config.toml
balance_bias = false
lr = 0.000503
beta1 = 0.9
batch_tokens = 65536
Below are experts of layer 9 (counted from 0) of a mixture-of-experts language model. Rows are named router (the router's row for the expert), gate (a neuron's input weights, with its number), up (a neuron's input weights, with its number), down (a neuron's output weights, with its number) and show model dimensions 0-79. Each number is 128 + 24 x the weight over its row's rms, rounded and kept within 0 to 255. Numbers have three digits each.
Before each expert's rows: "mostly gets" lists some tokens that are sent to it at least half of the time; "raises" lists some tokens whose logits its average output raises strongly, later layers aside. This comes from a sample of Wikipedia text that the model never trained on.

# expert 13
mostly gets: "In ", "°", "′", "°N ", " by the", " In "
raises: "-", "\"", "|", "===", " ", "The"
router:143151113087120142143131099144148110160138114090137115130066139119111155138103097125146155142160098167132126156161136120105131182099095158064146152118121167158096131110132129104113076163147085138135178164143114129119119090151134147112140136
gate0:174121124130134134165095118136171137167129088130130129160089160122133163122151118100121121131115139121149143144129158106165091136091162109109117153117109126141108120148110149090120115139123092180122123110156129071147122123126126141123105140
up0:138088157147111144125128151129139124157132107145119089128106163131128101129134111140133134134113103122120134103126164151072108141160145152168182185118111125114194115081082153101156137130144106155114115140116117111117156085119103131100104137
down0:190124093106105102114184106113138123150156159130150108084142080105133125165176094115149115113122096102114126191121109099072162089128159142140146082126138108086105151152101134123102129107120141151120084160112103187158116093106135121127126121
gate1:130134111102135124143123165107165127132121093161119080137115137122130160132152140155103082128118128101099141136156143155130109109125121136119155136097147144125180130075090150112088101187159119177139090127122129134142164122139081125105071092
up1:125121134150178118129101142119154070112177143139158081105086133130133135123122118132133140120099145127146158111120101139113107112131126163105120083113117161159148105156162133120124112135096132170114119136135088083091138156114164079123097096
down1:148105125110139128167147128108134089152109122150150171118122147120125096125115128108090141145145155137103095157181133107149102136106145128101133159114112119145091141146129104172146109142131124080119117146145156166090103155104110118104131122

# expert 14
mostly gets: " she", " She", " he", " we", " | .", " other"
raises: " m", "-", " in ", " t"
router:129171139129112112110107109132145139131160138129151132107128085132104141166124118136120126165146134159101179131132125086094133162128118106113143151149106135133137150136117078103081123143115088101101176152109089106201105115125091126126146131
gate0:109108131143092132118132160096083134143146100163154107128136142083119124157171135165123166140102142127155096129089101134120144130113177085144105190174101142081121127160110135072123149121137116090136121148119144119119096138123155116119103103
up0:125141176087099125158132132123114150127119147111156100117154096141133137093107097131157172091156061102163152206090125153182104137118152121123128155106089096138120128129141129154133080112100129131139124134116133119136125105175112129168075125
down0:117143182101105096193100120134136154124140192076111177135135106124123146129111134159111114144122108104125140151147112100139100110142105173106115113098116099156117095168130152148124113131079166101122147123090141166144139140159138161131135120
gate1:074106143075135169134140097084122171153092164132126156123146134118084081146111092157161081107097135122157152105158118136115108148186135135113105126123085160148113163135152110105170130152126113109057103097136108133140125139120116126121163164
up1:153118101147135121096111133123143099132097149168113108101130061133174104095104098097151130176151131156134135123130135108149121123130123130155158103124153100107120110161116149156167170144148134113134124146158129118099155127143138132141120126
down1:158167105146146150132153161134125106144111178155097131155087097160137126190106125109147155108115121137138092141149156069149109103092095102109109127104136106130135114190118171086144128108119070140131158132158138069134124101140115158130120138

# expert 1
mostly gets: "av", "ad", " Mat", " Sal", "at", "iv"
raises: "il", "aw", "le", "ive", "ili", "ag"
router:122181147141112094130140113121136105128158145110147115122119122105124125155118105121143180150110095170129157135171128067112165142120083093113101136153112102106140175101123110091098090134135151160108152161159074132153113110135128143129139101
gate0:140123144072150158115095131139148119140128159149144141121171112151129084153149103109159111123164113160145134138101095175121150176105129141136100115105147096058133114121103159133137140125095130149145144117122135166159112136177164119177128138
up0:132146099128136164171103154195133121150127111100145117162154146121123152156121111166114118149133158133130123100113133115135134117142145138129164125118136114124087152112136125140147117089135129159143086143083136138137113090089080102164104108
down0:131093109145119089099155146074173136133108165135140145114163120101143122174155137110081077127113155106117129170155164097084134167143147130123150131140150137111104154102118143147121120124080115142140127116148138092127178158131126129137139138
gate1:105164113122118141174151137084163119087074126104119135134093127119117123143168110159110136101139095096132118124134159107123160118119131109153116145100146163128100113117111123117103118125093144124088119165154137142119136150142132158106158123
up1:127138160130107095135160108145126130115104121138117117116132138108097220148130098142160167142130129130115129173123083096140114125077103133125100097151122124101081145171110114133125118126150129112122160072123089119171148095098121179088100122
down1:099112115141144157134117114110134125144112150096132144120105154162149170119120127141140113136124122155089154181159188054170087136114110121140156135136096155132079096111115095141145115168168121114110103115125114123122106121073133166102148112

# expert 15
mostly gets: "berg", "ki", "ford", "ka", "ya", "aku"
raises: "aps", "ap", "ared", " and", "'s"
router:122139140136100088146158119150160103104143115112166108097104098129121157128091107142134108137112100155124128136128120096132148141137081106121113178117117129114144167138129099115131108118081109130135155157092117139168100103111141160109142151
gate0:084161108124159111124148135102130122127159133162133142155127127132131074130116117120129141119138129123111106097119153133129119141113114147091150096158104177177079109120116094115166119190149153151128197103130148120147140129087147153091126139
up0:101132112127102142110128111151133148094144131140102116169083108141133126131135132122128103132152093138153120139114132105127093104100115130099079132105126128131133151111134195163125113125141171177118142138132095136131141116130134142110113112
down0:164101120152086144073129130146133129143110134121128158116109118125088102141156132081135148122133121113153119172122109156118148112132139124149093092106152170160089163110102118120185098147103128108148107111121125138123141122114096126124143138
gate1:117114141142138087130144084121166141108144158156160137117098102123079144131098126119171154099081158144084129093166102117136142130141128114123088143129115093109155126123148119114099132147125136127120127123132066152091060132125126155098125154
up1:136136146142149138143123107121110167131204089195159104161147097136126088146066171116138155140095200148109117131088128091130097149146068109112139153123133143113139158127182175089124105130156147108100148131122134130106132135105109115103165116
down1:167081110170127119177145094133123117109124088125155100120166106073129130122154120157150173114135117116151129126140147127139127133095147127120130167129148164127132090115150147153104125155158162126113130116145141145120133106096107106145122150

# expert 6
mostly gets: " $", " on ", "\" (", "_{", " of the ", " in the "
raises: "i", " and", "e", ",", "z", "a"
router:168152093096142109152133083146144114131137090112139117111115098125109132114146109135135148178178134139141169126156136126119123136127079109093116150129104142125134107098102132124140081124122096151113125146105088123144123094138128157135129149
gate0:093132136155153098123151144106151155159120164111123137134132127112132149108132091133109127140138151110158130156155155154120113108150096125177157102101128099087137121090134091144098085144118088109098118124145092179125112113160160161098099100
up0:140112157161120111134132107132050116101163121114110139139102131116135134136120126174159136150170147104093145074134125118145135087135133120108101124191197153124136152115099129149117118088151189182147131146122104114123152149153153138126128142
down0:173109158170088120124164156115141105177129120123116117178123102111112137146123136160140148126148161146128123120140066107114093129118131142148153142103147147110133073134111092092144143095151081130135188128151121079114122114083129177116165159
gate1:134175161129132140100133095127098108123139139180090118108106126115098146135127137114109129136132126117157148093163118125109160093116121122167069122132141121121139134086112132171142093128147082198149127155147179121117104107124165097118105130
up1:141161147109111127165100112109116081156103156198114111101115098141117147145171119132124102139146142104116136112105133092129153139118091102145115131141146160088125155072120149109148134125130129115166120174150147129112129138127129077084165138
down1:121122132094118100127137160102169154119141158143107107128141126195088114117180170136138172135141156123168105130103142172095110176133120115115103150087114091100118130116115127150127121100158097149138168122125133125112124110124108110129117135

# expert 0
mostly gets: " film", " program", " book", " episode", " Museum", " Committee"
raises: "0", "4", "34", " or", "024", "014"
router:145138122093123114129148112144151102121145101118183112120114104096126133152122063144141147152176125121120139155150124136103135121099125129089108153153114109139134156114141120128107106140106101148120139140124111116140098112144079129144151136
gate0:140173108169111139125133150138143087146106099133099142099116134091118113101134117159144125106117162128099152075139122094138056112145161131141076165174136125093156103108132163126154126136090131134160138127119057077129103136109125098104107119
up0:101127163134118106160121102136126163124100149124173153144127156165143108190096192141120104165113105130170142139089177124073199130141101152123204089123110146111069098100117100121076152145110111115134127171132122130151146139112087145156124129
down0:084169126144152089154108096113149133079145154111084150142111129136145085128163123139092129144136105074145099087092109148129153124152152126125140142102123162149132104164133149118147136087119128110094123177139183138146098129124119091098125093
gate1:140151105096130170118168117114161139130131118172104163119136122154105105131126045123144128151127111128127092119162142120114092139157130176138101139155127110113100116115121118067147144167178119147110118088166142126126093133136123157168139107
up1:098105168118121144138079157178129152161123162122084128115168107147139124122110139149128133094129140126127147120155138128135121109109108149147131129123178138116156104138131146120159098114140129123081071090172156128143122149122174101112137120
down1:161093143138161153136144111123092110143140103155128136142100147128165110151137097157140152117073139127121107148074120159135152100115152109147105143128120137136154104109105086121135158133112143130136126147137103151114112143124149153101130094

# expert 10
mostly gets: " have", " has", " This", " When", " In ", " Is"
raises: " in ", " /", " as"
router:140143143082110097175110115169163110148136115105124115113130121102110155142107107153138115174179109183148166133142132117094140132103078143108127133169108113118142122138132093123092109139109151138096133147156104111133144111168101122130150170
gate0:123136141145117122124160121165123139161131152144137125105123134118120107113134128099129134155094111118128095091131138143145156120164115102132137163149110127133151113117086133147113105117145131158130103127111133108096175110122119117142106110
up0:166081133168138121145167165068148144138134121103143109139136143124090134123105127110102124109099115107123105099110140149122148089172102088137121137168104124158121134096118113186093092143181154143108106111085138113110153140129097153113115108
down0:139167096125167151111178105066119135140129102115155139136131140122118126141128087159103120093168142142133108101122117149114147124150135101146118119092075156108149126180129150122146095125148090149116107124103135116161148116120119119109197139
gate1:138128110115085116173135138105147134151127137141120089135125153122106127093119139135119107104125129115132099157164125116120119156090132142138163114095102119173115156114114097180167147173157140145153176089111143103143112137193136128104103116
up1:112162135151112145148112135152102150150144102120120100139146144087129161115088149095144139115124111098131143076151173138139097131090158134116114134111159159179148144146161073132156095158137165129132122127174121121120099130153169125110140130
down1:150149125120107108118099137133125126144141084155131122164146114109119129104138141095109138102120157142125150161144157096167155137139137126182104131133140169116112149141116166150153121117123103156135139097168138114122103179105079130098116156

# expert 12
mostly gets: " million", " large", " right", " east", " different", " low"
raises: " G", " S", " "
router:123117130102123135141163113121155101155128100104140130131116115084081102141124097154139129147141095164142123176142149114125142153143099154083127149127118133105138107122093077144092087162120111148102137157144072122197107101138119178149145155
gate0:114124138108128139113113121124102129128090109104065126110134143120116090150084096083146166135131124158100161128161119120091153103166123146101177124141092117109136145117126106132112090116116077130171108097154160136139158130103109152129139146
up0:139110132082159141135139135131119098082142169149106150132111134102084134134091126122133141129154131146118130148164093136144091104105090130070076123152120143157106121151112111114095119086158159130078094135129114121153137106135094137122151103
down0:163152136171105156090147142123145122137155140159134106122101132194115106152132120152154126135113093143156136135112129082128183117091112133140136105169130119109102139130097086147114124116134150118110133132127159106136122172111093151142135122
gate1:104106135092175138103099112129119119091138121092143109136102129112156090134118101160101134158153099187159106151100121137153148102115153144126117107123152136148153152148139170156119135136110084131155135076130144128120119140135130134150145081
up1:068132107153147146146072158128123115150101107143058141116145120126137130149110159121095108141160104138088159153115085145111180144118151092101103096098141151096145110155161173140123123128111120111113132108126129120176143150111133117121105121
down1:123115157140103126168093133103119114109091125129148132148104115171106093162141129145135116094122145139126139121158142110131143149115098118185067156118060189173161075112086104154185130156096111164103137105120116134143174125167158111133128170